python train.py --n_layer=13 --d_model=160 --n_experts=16 --experts_per_token=1 --d_expert=160 --d_shared_expert=128 --activation="geglu" --moe_layers=[1, 3, 5, 7, 9, 11] --router_score="sigmoid" --normalize_top_k=false --routed_scale=1.0 --balance_loss=0.00026 --balance_bias=true --router_bias=true --init_std_router=0.0116 --lr_router=0.000499 --vocab_size=8192 --norm="rmsnorm" --norm_eps=1e-06 --tie_embeddings=false --optimizer="muon_variant" --lr=0.00793 --batch_tokens=[65536, 131072, 262144] --seq_len=256 --train_tokens=811300000 --steps=6299 --dataset="wikipedia_en"
Below are experts of layer 3 (counted from 0) of a mixture-of-experts language model. Rows are named gate (a neuron's input weights, with its number), up (a neuron's input weights, with its number), down (a neuron's output weights, with its number) and show model dimensions 80-159. Each number is 500 + 25 x the weight over its row's rms, rounded and kept within 0 to 999. Numbers have three digits each.
Before each expert's rows: "gets" lists some tokens that make up at least twice as much of what it gets as of all text; "mostly gets" lists some tokens that are sent to it at least half of the time. This comes from a sample of Wikipedia text that the model never trained on. Tokens count by the router's weight.

# expert 3
gets: ")", " ", ",", ".", "°", " de"
mostly gets: ")", " Re", " Gra", " Pa", " Pro", " de"
gate5:529487469491499486456517466499494458511492471492503540458529438527484533474477511482477506469502489531522480543540567502466511506502492517482511465532483493473485459471486516526484545515480488492495475530515478510528468519482470536482528487
up5:529511543526511492502540498498509547465480462476499533486518460517498485509492478491481491475462510494499516500495497507494529526512507515480478496514495492504503473463516542472469499541563505503505502551526530527519467503514468467461546535
down5:517513506467473494495519507498505488482509501515504495532472505539520456531509527532523484503497475516496516503488503565501445520481497514528512469496516506537485504488492485541452515510475508498504474498464489477467511453518511505552478467
gate6:519499549490534472502504489535512507504455536479487481477488483507493481479450564489491471508465453490528472474522470501503490488443487461516505518495510474499501508515501474489473494501483476497518477525561531489559542518509481515549508518
up6:486535471482489472458513490507498510504486518484504488492486516486471537486514455491537515511499511488522474526501465497525481493470497470502513468526501533448503527529462453474534507521486549545490476460487490537542507466516535495483529501
down6:457511496508487531470516507491492513512501497475448485510514502524477500489510518508466502528530472485467531459470511468495509523524508479511479503539470471528521561461554515526497503500498447512524489503464529499517505497501528554539464546
gate7:524470518526463498512463501504466517520498511513494502500503496458501523483540460514557470467521544472518492502500518482529477534479540498524519529509500509507509471487455500504511539464491496483492500498496484533495469512475543460543520521
up7:525577515527493457463482526525506505514533503500511461495535487488512551499476513541518489501514500502498549538502523560496511491474471507544507524509493498514511477500497476493511470491498494500467493497485474517485468511452505509507496473
down7:488561514530518503486457485525488526465529507505464510474536501541473540490466485487474505516547506539538520514522500489525522491492493547482494469508508498468512544463512459514499506506515522531511492505471541447490511486486482547490483516
gate8:487510505526507485479478459491500511481478453505515473441548465459499482529504476477499501501499479479492503450496479478494484483497532499520519525494509515462512487488498466503482536480533526461485515502452500504514458515493520466511548507
up8:500489459492499484453546527488465500503500508499485467445475518495490530501514556492505486555492513525487458526491490489493481454496513483491501509494484475520501535560472486499499483507516451496528493528559510488485476463484495552490515471
down8:515474475501530564490475516503513480508489503504502469552499527528475491506511497501463452459521505504503517561524537473487520504503470496507474483499510553507509555468458524506517526504509499546463479479460439513491517516474530490504464470
gate9:535516481525473502485514471506540479469487482493502518468522536504509498503544499537491490495459504498556512509515485517526499521485548489471482489485516527531516502552518525537492512497472516499458515511488495464517491525534473501558510481
up9:421483500538471474508511505521554561461535516483480530470510492505521464481512525497465509485489525503540488496507517474508502509530553511511506513506484473486481536517456463492472546525500543522499489520546501521485517489497434454502480522
down9:491507491494482489493511493532507454497486488502518482496510514484494507509547505513468520508503533466486476511523501542537525481520494535495491511471530448549464464483441451505504512517539531521482513502465501510517501487505509508475486467
gate10:507485524503517518516471477476493495498499494495484482483561494486572499507478515487461500516515473487472455490479530555500467497508502508511536509516541510490472498493496504532541509476467499482498487492472507480516477529518482459509500532
up10:482467519497508522525501462485494489512493514540498488504514529535516476509470532476529476532484458556497460481517529524517500497495438500511523510468460507497517497537485493473566521506486513497516495469477502498517482508486518507535495505
down10:551500470491485509511491482499486463497528483515552482481543508483531493509536512510515523532479529506496498483524480499525507555512469447491521542485493470513476498545534483481467437485447517481550519477434473463490498485483497513500482505

# expert 10
gets: " |", " the", "|", " The", "The", " his"
mostly gets: " the", "The", " |", " The", " their", "|"
gate1:529494485554500519509534484499510537459555499494496508543509498504496505499505469490509487516507551497518500481486473478491484493468491552537490558504505498517455530500486497549490546514519486520514506536523496518494518484478559488479528503
up1:502496524516508517515462489511533502536460497511505492502504531510452461540504453557495503499513499499553488522492497483513473449487486510511527492482501501536515498505527458517485507517478500514503527462503507581518523493491436525467528445
down1:504456490471473513513477490521498513541520500506497504471504484504506525518517505505498493465451483489495500484529473441500515473537449478502538483526500516474517490508501479498478474563537492514493530496496459501524538464550462493511551481
gate2:519516514519542456560520480490519477462447467478500480510510474498501467506553467525440534520525462555488541538502479524484485515515458519503505556513496515451507478480516482525495502462558456461519551511515487515522496458495498534508495496
up2:448464453527504487532490510517509500499463486511483504526503509497496463485499492498477510517515451506446479524523529528520504525524497493519497463521492498504485523482529477495544526485546469469456534456522493500526491490520537552452537472
down2:483532494517519472516514527488472498450479496512522465519507477488546510513526490485473502492493486502501535514535473476536496480470482477469491492461519439501507490514476500483514479492542478498513490551503513471522491503469535553497511570
gate3:528521483500532470498499466490485497504498504488480466459530504511491506494504506566534507518461446530501480509504496506535522442481504524502514464529502520463527491519538506507481507507514536498485565496492481551468481566547493483472490457
up3:479496498517512499494468502482493501503518490541481479454541476499497490498473460533507475527556500504495499454522502577544524491532440493524511516513505485483501497493520511455495520526469476497495494490498505551446537502568504487488518503
down3:526481482523550467484497519535501414464539534486494445495475497506531493512480514514560517485510525500456510480490494529531523506492475507536456475537500456494505473478502499487487504515529527514472479544455495476489503480514485522488507495
gate4:488505520514529527496477538518514529501508461503529476459485512505519519535516541497453512500485509467464454501473515472497529510486520533493517515474435511571504510473503503458498512506495521519492526505485453537479508494537459500474471527
up4:484473485505532550465486489493476522526505478459515466544493507507480500565499508503495467547574504482528511477522456475505522511495547487486500481469515486508538521505466506539495490511472502511463457534499502480489491490478491472501466551
down4:505496442478505516477500452472466472511484527459518491503503464508469485553490511479475489509506488493512514543550478503479513506512486508482510467489489455466551492493484469488522477496485494506500471502517474510528482465514522445482492516
gate5:506447487500515486484523479503498476509479484496503517471505490524484520491452495491485497485524497531502507534521532494501511515528505481489538493525426476518460497474484522575487552461478471477481515514497484520538470535471478535486497511
up5:529517513490503471504534510528528542501469463533504498521523493525487501485512495482486488474483525491515502522533472493515512508507501496493483548522477456529491431480520522478466486510572501495517528565524525510541474486517471493460531514
down5:493465513465473463537536495487521477493492501487523510510496530529536512521522525558509486510482480481534512556491483524534488527475505468525478481507546508493516516508526506529474490512496486492480502511433474498483517450536545464523458465
gate6:502511556492512464523488498515498489502490496522530536502470495469501480502461539500507484510460491478539499492531465495486497481426511467523499528463519519478497486504488460471466481505497484494501463536555495535535546504496522479516505514
up6:458500534457465486463510500506540517508498505472485481508467501484493525496520475456487498551485513488543459509508482503498489545476490462514496473521530538451459528484502454464543510477470543511480492474505526506476526485526509468495529506
down6:515511500495522501497507522494500505481540516497484486502552519550491496519468505522492515529484466508456504447481512473525501488504497506491507537510474455506537499451546509550502502515520487500531513484507499518504484488529485527526423495

# expert 6
gets: " of", " to", "ing", " for", " as", " with"
mostly gets: " of", " for", " to", " into", " including", " being"
gate5:496461517493507505475522468501511458521488467499497523459467474502488530491512489477516514474515487487480494536513520534501531505517536493483527519524429466506506482470524524536483536500488474473534494565522494512547502508499451535483491490
up5:535494523510478501522508521493513499493497468526541524500515481507499494521477493506458474475460481506530516534494478502491508492476500485525497506541480483508518419490527529505486513574547543464509500504549501501507460516511484469483558521
down5:513488498449493472505559485494513482511499519506498490530489490534534472506511536548511488518501512488496499491487492527531464528472514498533507480507515517544518490494529461522458489507513512462505479503485470502479546465554545502540468480
gate6:510496554492509453536497525512506501515496514459521501471465524510489465477460522514532490478473501521510479490548479543495509482460506467519504516516512479474492480519466502470475504471471474484487472516560539539533518495503502500521500533
up6:487512511433454476456518504521485538478503544514522513521471516457506519510536466468494512524509507482527441505531488486526493518481522500485546482531528522460484539497513465499527503519473555507508478462496519518512497493496535479522482526
down6:476539504518486480495517501499490507498558485495500489510517544531488501502498515492490526517538491525499546470513494496503490484496557510463447503516474491516530513487565510535504539495462507499510521475505497503516508533503511496564411522
gate7:534459503538464510525501533475478505471499502518484500533509493459459551522541471485471524476524535507538505512474536519504518545457493492533565530515521518482524467480478498498517520486510468455511498517465458515478479495509493478525526563
up7:509528516517482415480513496513524503490538484514487467485500530475494568504476550553511522477523521508488513533480531504515505499449472456521511501502499449508503525545475490480499495512478515493496474522489479486456470529456488498510523475
down7:509525530489535504507510481526506506476540520505494496457502486539465545515491500484486509499513497520505533516477510533548511522507517559516504458492495462509553529475511486503539497442492516484522487541492521459524527486508511541496466474
gate8:427515512473496502454465442468515516517487454500481444437543498487513469522494467500487502515520504483473482475492486516491485525478518490492521533499531517526517496490504501513506530520500526494497501507498497480496405530493541483514560519
up8:538486496492556484443509503505492485491499519480519463469478512492490554510501547499494431514510488501513470483502506490452468473504511479540474504466492470503483511531479520441498482519477499496513464505552520489495514448471522550501524461
down8:490489457477533563490477512523471524509503466474502530516488509472487443519511529527469485492507497568516519544499511484510528493494497501504504508496502529543482526479461515498507474521522482554501491510474517556488536493497492501513447514
gate9:536501489543508510475496482542548438447491507492515518513528516487524508486530510545456501513507516485555492518508509513524477506504559468481503483469509526539512512557545487513512526499480523452509494485519514492503514510530485491535533484
up9:406509497512478464501507513503527550488516530511461543517520502482539488488491545480481528506466473490542475493529554499503488497552544481484488484468472472502541513527472504497506509515516549524505485534528508499502491469484479480476511466
down9:521511496475502523508497538501486441521495487483490499520482503439494480515527494530493505506521493469460505502460497533516512535469476533485505487536524500523434449496499444491467512514531522561499545492467494527520524476500503510466506479
gate10:502465529501493484461441514455491471480489511502481471482543506493524527509503511518491533500521492520485484495486500525513458475516530495453519524523519503511488478490492499524502494493492508507517541497494515471513493520504510473515478497
up10:474495512505498526516472459493493474504488490540525503508515526517458476491501534462506528510503483516511460482516527538521512490495486546508521517508450510499525522521472508492563535514496503470502478496474517476512488549485551530547498505
down10:549490460516485497509484494498491476489490456526562499489540499514498510512558471491537524538489507491501477497507524521510500517497471494492510511473504498515467483541527487482492436473466519500513514477426433452487531480514511508538515502

# expert 2
gets: "0", " was", " is", " had", " were", " it"
mostly gets: " have", " she", " has", " they", " had", " began"
gate5:472439484480509497465538494509468462480525474500493509489485474550508532479482503465486499507504490507496503569538530496488483490485537487517506505499467471491493502466457523521483512515479491463504481550533498492533476537471480564484494475
up5:520522540490464507509517506504524530468508463517516482501518474520489500470492484468478479487467522494505493513490466515503504509513512520498491508510498480541486450461537518491484530544583494491549483547555514507516478519501479477458547539
down5:509474457465517482515518520503513504468503523501487492520482520535511507527514545521522489510483484519500504521482497563539483498487508494524495472496512484528523520485544491520436513539501479508470483506460474484443540451535536490519471473
gate6:513509546496521464488495466523497467488462521488488521504460508537518467480459545518485491495494482483509467497564460535515494487473474498511497508489541491463535523540520453470483494511510488516513479486572511509543511485492465523505523537
up6:467488513449465505484515510484537533506477542499520512482458528472492516523524453494493526545507521482522459532476476521520500495481500483521502478493515538440486531488489469477485466511457514540517476497487496541530493482516520498480520491
down6:490552510547483525481512505501541546512540466494480518491525532523460515501479515525493521474516488486467511479467491465487510484468540478488470481499446512500532541492571511519505495514486516477546508477498488494515512513525508528555463513
gate7:485436503531479489517480528503453521456510501500477482512532462484501501494581447475486495472484522478524495501488519501498503537489533498524544545499507482489519493474492514476510520468493504483506532529480490532481432482494517497520502523
up7:518520511525472450499490484533508530496518488514496492467513542500475558499520528537489479500533509507504560526490496529484487493486516472487530496473510469548512509532492499495517479487498548505472511530495488503480495523473501492494537481
down7:508543521526522513483473495518510512460523461502473524452480514496464550539472503496512530502513485522510525492513501508521514511497497565522507470485515467466539495471510460497557482470501535477476488511488491427454525484476477512490468484
gate8:441555488515511497464485476494489512482469462509462428444529491459512484496490485525491526520509493455487497438500487514506495502488487481512501538492498511461527488478504457498497523498526499482504508528469507501477449498501533496527538511
up8:547497481489519461477510536494483453490485503491497460448476520529474548513508546520539488516487522516509469496491469472497464419497508471507486504467478491506485511522468489481503479521520481525483480531546507510496492483451494521470529478
down8:536487455483523528483487514528493493519489490484497529546478500506496460510515509518463471498492475546519524550520519473490479497534479489505511474511528518532454501470489508514516511507466466503516479489503494527459538481481490469496455510
gate9:496515485521482508465496468548521453448507507466520527487490517481528508499549493519489525480481508508535474489528499522517513518484528498460484477488519533552545496543527496505477520508499514490489533495502524463484509504536471476536518487
up9:431500494519476474502487492518519547482543524500498552477500517489553498505506543488450515497477518493508468483504525462495483496542522503507515501482502469521494523528471509503495511506485556546510477548539520517489499504484470493538525453
down9:499511473456487499511495519520512475508474481501511499529496527464521472489532531500484502543512506464494470500523493528519499525514481532504490465507540479531493448523486470492495513501502528504488548479448509491517507507481504521491488486
gate10:524495524501501504483465476506473465491512482502511499498544509512542517489489505497470548488511507536496492488462520525513464482493485487499532489484497529478500485517479514516540496518478489523529534508473525478541495515511492444523466543
up10:492494495507489513511501462483497482504512504527518524522532520534475506490483534463522488527493498523484475478506524522510517495517468514503515501490446515487519528501473509472561540513478490515525499484491507493501523528470552520535481508
down10:545483492520485481495484470502454488485515484522504503492572502489536510512553505518539504553500512474508497498511502522518495534534470495512498532484504489518464471541518494478523473488496513470512522453451445486490504507483528539517507482

# expert 12
gets: "\n", ".", "==", " ==", "===", " made"
mostly gets: " held", " won", " took", " ==", " make", " take"
gate22:533506531527496502511482480521527542510508511478476532541479493505524461460505491509472534493523524532532533488451489465502549504564534566491503531473557451504515493460481530476485502525505535496501471496474514521477513500495531525447490477
up22:511477511534492491503488450497488502462503517503495541512531504505501484490521505494486566495496541508479496465520501509541489491508454503513465493537473495459494554479505506462509508506544541470537532517485492506505530563503483482484484456
down22:488486503497484449520504467481491507495495543470521467534538457502489501505464513507520521521464524473489505494521540525494502530495528511517479494492511462487526529495481514454489442477496524480483501493497536543517487516525520522507488487
gate23:478526475493565465523503518483529503488497521521468482538478497512526480568488463485510503506471478509473525496522483478479495513513550486494525502500550484463511518505515504526498505484484460492445522504525489482504514478487489528505553522
up23:486483505485510489464466474527502494528564484453435562480461525484495482513509521494470512485493474531504506478501499474525510492510534505498526478488477485491463493481534526473477480491552498443472486492498477494485505502486480487526541496
down23:517507536475482463535507510493481493496480551531519500515492515553520502543534462501513463482501524505477481483529528480452481499485512472492527497528479505480489464480515478471448471495490484520520455521513522468496488490529502485504534509
gate24:503529512527519506499529490485544495509507515516517513512513502468503533478500523502503543489481498493488522483483471488470488499502532538505460553471489518526437510486535496502537516547490532472531483552525466497508510504452455492527525474
up24:531463499506528509503499506504474490505531507506536490474502485479507540500493508522481494548511487500492479468509511533453520466493507495477459468467501473507518514478468526479469474515491488499489553471486475479517500464493506465500452498
down24:506507460508510496485537509494496505491462432499494520463499533510532520484522533510471497494494514513484527472465533471516499484442514503508496479467475469477494497501483484525535521437565509483512515457486512507477547503509561482542481539
gate25:486508528539487516507547528488536507503477499524507500483508586497531506517490528510476483526517510493483521530473478452476484509520506468530551480485520506557506505522502519514505475474485501482469518511478512534509501469520526501527457491
up25:498506505495507478535534526518476515493471511530481504492521469491449512465488481533485509524468447464471496503506462516485524494474522487515515491504467460510501505473513473517491479463484516510520525497525494479483448489511507469473516495
down25:496511468519509495482461508532471473488511494509524512529513487478470538515493496503519508523517525531491488489503482496498502500492502496502492505500470514492478480477501533538504532486448490540463490513534527513462502509489466490483505459
gate26:501532462511508467471469520490484453500519526501520491530517500498503509514547534494468481504546484526486479514462494494499513525473461455463532460506505513486499489461483527514503515548519476532490497482480532536495489488529497545508519510
up26:520488527489478515500478475537480498498466469481483466500452493499467498542491522479511492493501463500523465479496489481502520494534522498477525499497512519460512510487506511530523498470527497450498495492520521465531490467506513525544481481
down26:556494510537515471469509516499488456475498463507499518494528526496491515499511542527532532492485493520573507434485500513510474497494515479491503479490475478505513484506450517506543451498537453523462529493486507513506488517518516527506486523
gate27:486525457501487513494514500504545457494523462529504506466481531535490485513479419521497505518489495480458524533531511534464481488540496479527493517459519489473499540530495508541490504533452510485528507525499493514483509517478479491501519513
up27:504487473542513512530541501495515506499523493531530442521512465499491496519479467504551555492506497504464476533504569494488460492515488508519506488476509503525534518455494491494446537532447475512475531495503549463486487488495523528484505503
down27:511503452501498527525526506483478513472490474450497512484473538499523503486507500520525490517500493517473512502504448482521508529497482515500526503468498507487490520449498467486485472486513493471485439510503496462476508492524510489501506573

# expert 8
gets: " ", "\n", " (", " \"", "==", "\""
mostly gets: " \"", " (", " [", " Title", "^{", " Play"
gate18:491524489507499505495516480526469514495525507525525459517469494519471446515510453471473538503501514492448497473500532531509468484461522507511478501507501472516499539470464470524472531476515478517492496530484506515511487493500465485507493547
up18:536512496484511502529511511472551527480471475534516489521480464527479507485528486501523496483506476490512463492499535552445492544490505481516476490491563479532442520509423525502499493518475482492488481488555536444481506483530501492521518505
down18:530481528509470492514516540488514487529525461524492510491505510477518481538448518525498484498486512510525476493479489449501501512505504495487494506499498506449512540449527512539502481519542545473486493539506523527512496466489483565520449507
gate19:544507458470534488531511459488482513505490456504573513475486509524463471518513521489510496505498493510529498512502539478498519464538523535481464459506493525517489504505501517517521538536479447487491541492516496496490459495490509508483470491
up19:479554517470501497500504489513466511512549442529499499507524496545481532512472499488478516469454572454536497513496512451479516503484524491510499530486521528500525491502526522472515516508513462458525470561498550509564500510533521496528529500
down19:487474522434468505488525519507513472517512499475469489496469504518468496524514512551466458495517510505493520480517534452549511457517520533476418479509527514536506515501479513484500495509477473511470491476457507499518523523473473484475450509
gate20:474475479481527463504510457480542479511521500499499503528466508526497499521490491510493503498507501520527498499484476533511506471507508515481496520498476510518516500458527548524524520461515548505476515538504486490496497464494510517545519542
up20:492521460503487512508508473500491535491501474517492474489493482510511506475494465535532543511511472433462538475494472499461499501505509519486508532492488517466502486514478509489526516522521501491473507513534535456487474557459470486483498481
down20:529513529537527483521488449485500492504556537489503518473491482574508512512482491515511521560486453469467454509491475503515507481484486516530515505547540478514538493521508496478515497496524517517471539494510492514479488491498506492450505475
gate21:487513511528486519465497472504506522500503550519488499528517490467501519509495510539494475494469523496490523554490500501523458496490509472506525529499501493498495476512477485492542444471504460471509512559489505503535441512512501543530481560
up21:513530533481481484516489484469523533489540498501494498455472470534451515495481526514506453482474494467506528476459457493487475487479519483518529491486522506508487515511494459447554508496407505497485549506517497495478482484469481556516488503
down21:526548534509500474515507458495486493533441496532515479489527545497482510476523459510539510458502494501535538476462483541492502526493498487475454488491477498495481474547495510496500489503505556508480500498499466524473503499522497504517475507
gate22:540490509555514484500465482505542518492479516484505508532494493497537489468503490493469549515530523535540552478472516477502501481497512546485496499466530452509509452457465516475491529515510512467493483509478509479450510522491493502458486503
up22:493487510506502498516492423516529471469500496500491539492538470515499483516468515507479554523533493499511458482516498480527465482479529494497467450524521481463513515488520496475465503500534490468507519515506487506467507523488495471517494469
down22:499491502495525447469515481527472508521479530468524476540548483504500506497478481544532533491474535480490472527529528540490455495503533537490491497487477494457517497538458482462474501478488529497536508478526536542479496539507518537508526490
gate23:501494489474525484496514529496489484499498529533501492518446528517501484564503481522530512503478457493527502474502492480466514503485562478482526523493532470499519501530496509511512485501508452522462479534518519517509518489521482490503521550
up23:475468505488512511477503489536511466533527504495435557473463530509510494508535540496477534500493500530485514500526506481516491463506515504510540480456479501523513506491546507492472506497550516477448480488477508495485498509511487472494503485
down23:507461503470477451510486520481504492509504521565476499522522489512533491522558476476498476486517508478507500512505509460454478498507487490529537499535482507463487510515474510475462450493479492499516448559509538454497478485520487448494495529

# expert 15
gets: "4", "8", "a", "3", "5", " and"
mostly gets: " North", " south", " north", " East", "·", " South"
gate1:477492527525487499477522483519517500474547518519484490557512485495486520501468434499479490483532524494477494493515473493496497523482507531511485541501482502542453516539509482529510540460512473525524509521513526531512482518493576505523530504
up1:523516515500522509512486502484529475500483495494497502480497519527478460498504472579475489520506494488517499532487541467478455474485514512518517517503523524522511491490483510514488503497509519496531522503476495555531495503504454531485517442
down1:475486515501474493527499458523535496489528527498522495480493471489514523487517500470477526481479494513533507502552485476503495480579501486504519472532441501460495522457494490488512501554538498534517539483533494541508485494511459527490545481
gate2:522495496511558498521495475486503500470463511497468473543504501495489483511541503511472524538549462517497556531499495514507433512499451532491516526552519516471500501472497477495504517478533480465471555516517498513509475423474531521537515482
up2:452435486541538505512472549467498502501496496501496530496495495500461508503505528491469509535515459491459498550505519549490519518488531512497501489489483480509479533482548499565515511501531487445464514464544506503503487513487517532503530498
down2:512505494512494475527492507510460498489493503482515473485485523483527492493525513516476487486474467486501531481536500477512540492496523430484481524465510455470520493491452516519511489446550498476506449491484483462483522535480523489499484550
gate3:502505476490501465487489505480469505533523534497447494482517492525489536542517520558486496513475450534512467526503490491534540499511512507490526477552510522489516500503559496517486464519495500521513536516500503529498511513530525483479479467
up3:483510515505443461488486518477475489494523499506449512454536465492523505482491474517504476521532496527501503504502487538540521450538512509510489506513505485490499476524534527477506512509458476493497525466459495574511510499531478469490519489
down3:530480481536573509433483493507494445471566525492507466476458485531498504506502510531533495524508534507503520445489524510479505507500514488546487476548478462472547487504494502494519516479541481526554521538498467541446509449520499519484497542
gate4:501537534483527512495456525502507491503517470516509490474521478532536469518504562492480497508475527470484469501489527485503523531508504505502507497466480517535485513463496514467486525521497508496472495465479477526483481486535454481505453537
up4:467468463502528542457479462456505523523497483481507480512521524515458506509491530471479458532526505455513492503481471515503535495512508487475496476478530495536545470505486517546487516515461490488484480505475499468488533515495512469465440538
down4:476467464504540510473487474500508516483524521503515485536485508500457463518519512497492495499506520520532490489548462526501504488532478513541512480524504463496513482497523493532541495504492497497493476486529499500520498484490527445465482529
gate5:496470460493492458487503459489502462531497478485493518480491479525476502493485487474475499480515457506501518560515513497469525499509521499483560496530428466480489494491464537506470516488475495472500511515500528516520470528501470536478488501
up5:517530510484481487511537521503524509463470472470543505509535499556483492509530472499469486493498516502499499508490496506494519501507523513500496550544461471516492455461506527480498534535560515484546511563537489525502460500498465479471536528
down5:541482475476459465507495518494495488502505479493497495506494492546511485517507560519511502536493476496474491521498480534523462542461519488528479484501509493512503504475514487527476520516503456455510497475467465479455556451530531497519473495
gate6:540492554499497474502516471548481482493480517486530497476459515522504471467456517513496446524489496513488496519521484491505435474475467490548491525518535500489496479527500465467482500492509470486513471491548493514526526495510521502508485503
up6:491495505465469491464533481507497521482482526486508478498464494516508540508533458464492508525477498507519460516488457477530483508454532462500508468528512526421491535500476474465530499508448530552508469491504493522513507459523533469491505503
down6:503530510535483510459501471493483527465504513513480484479529574527449493520508498517501481501538519486474550467497496459492511491511496506503504516506473508534539536493596486499512514537524474491536465468491494496494490488498504504510462540

# expert 11
gets: ":", " a", ";", " an", ",", " that"
mostly gets: " an", " a", " where", " one", ":", " several"
gate1:482481525512482507513546481520511528487516512523475496575519499529494511491468462460515501519512534510491533500533514468501491509460488530525485541483508518531469536492506465537524551497520457514524487523517488522477499464489581503519503524
up1:475470515508512524521465499485525474491465494472473535459535486487484477553475435537478498484492488487509498511510534467528517424452515503523507500488521530497487525521484496510490531531516522514521518515474525562526497450482446509495513497
down1:496479541467477470518514485497495525519510509493507525524482506511514548484548472477513499460482455498532491498489490473500554454513463480508538489513496516482514491459501470489508505562532511514522513449496469539493507457500480525507506502
gate2:511497491527533470533505481442478463480480483482488489496483487546512478488525495525445531492524477532522506530502472543496448528518452530493521547546536520477491492478497480494511541494534476474502561492492485497522475447485519511527494497
up2:485482466541507485490497503479497469511481491499471499485490522493510488464505533522442521510513471480441515530526527544495491491515483499520508486522479504468486514463545471520520517467501487507473523472506502502517529466493526539486505491
down2:520530513498517488499471494471432506506469509477502454536462525495503502494521511516488478465483482510519535494529541466567516455491495485469495532493501429481528521509473498466504444486541470496510488529509508490521490503496494512499502541
gate3:491500523499519453466497516500498501484538498487495470513516477502490501514480512566507502501476453506477489522472487510520539486509501484494512472551531514482550489492562497508443482539519496493525524489481476533485468515549523487484480490
up3:490492534468527457477470471475484511503525501500472476467529467504499509484486463530473474525544501530491491455497479545540530484536450513521493523503483477494508453484510529476499496530452491509487502512461498526505523444549483471467502479
down3:497456492501515518463504499494499445465546534492506471474505479491500509501495525521536515457538543496477505461505498509496508493460545479557472483539474486506522523483496559496470476508537484542524469530520502518449503477477493507481519512
gate4:480517518473513476476454491500511501497488480519510497476538499519529474524515527522479516514500512494469465512487516487536533494503518533481512477485460527525483517476507532449494501503502504510504492492464467539489506458518453500484478505
up4:460469499500518534460502476506509526508447497471501466537513519526480529509514474501459472540551498461550502531498456482498517492502506501470531468487546511548502512495477520541462492511484484496466482505471506436488486483497490482468497553
down4:468481469523520491457474477472526505475476562466517493515494500505495504551544496501474465495513498506519485506513448507490510499475482490528530497529488469492499510518529471512533482503486559491480516485507503500533501459531515451493445544
gate5:500446498485486494492545475479517458499480488512501513490504478503492516468497493476475501468540489533482511534551510498485530504487536495498521519480454487544500477481468512547512520503510481463496473543505525505556482542485450528487519503
up5:515514540459494500502511515516544538519505480517501491523491458530472504506504495461488487495445517516520523499480482494493502519514532527494493505523488477505509442478536528466488516553556517500501507545529510527508434504492462454473522540
down5:499495500497488484522506505474520505486528489484481507545488510533509464539509502564496491516484508508503509515501496566523473514489494511537480500499557468537513500499526507506507486512488508503492476531448491479475536433520513508536487478
gate6:521512552506511504510532445516505520489462539505495486484500491509490465458444546510513482500474484464490475476563483496496459480460497481525494539497540504496553486506532468460469483517472448489498480514557482512502499500486509483505506481
up6:465482520469458483449492503509516508528503483488497505515456510480486536520517437484486526526509504469533463514479464471545483528472492485497533466516500544459498549516492478492490477488443536521482479495489486545536506477500530487492539515
down6:468525500532478528453498465465516478489535512506484480471533513527504489513470512511474478530508467483462545471496502436480520476478494506504471513519493471542520495458550510543532508543487510498536482459465508505514481490486487510556454514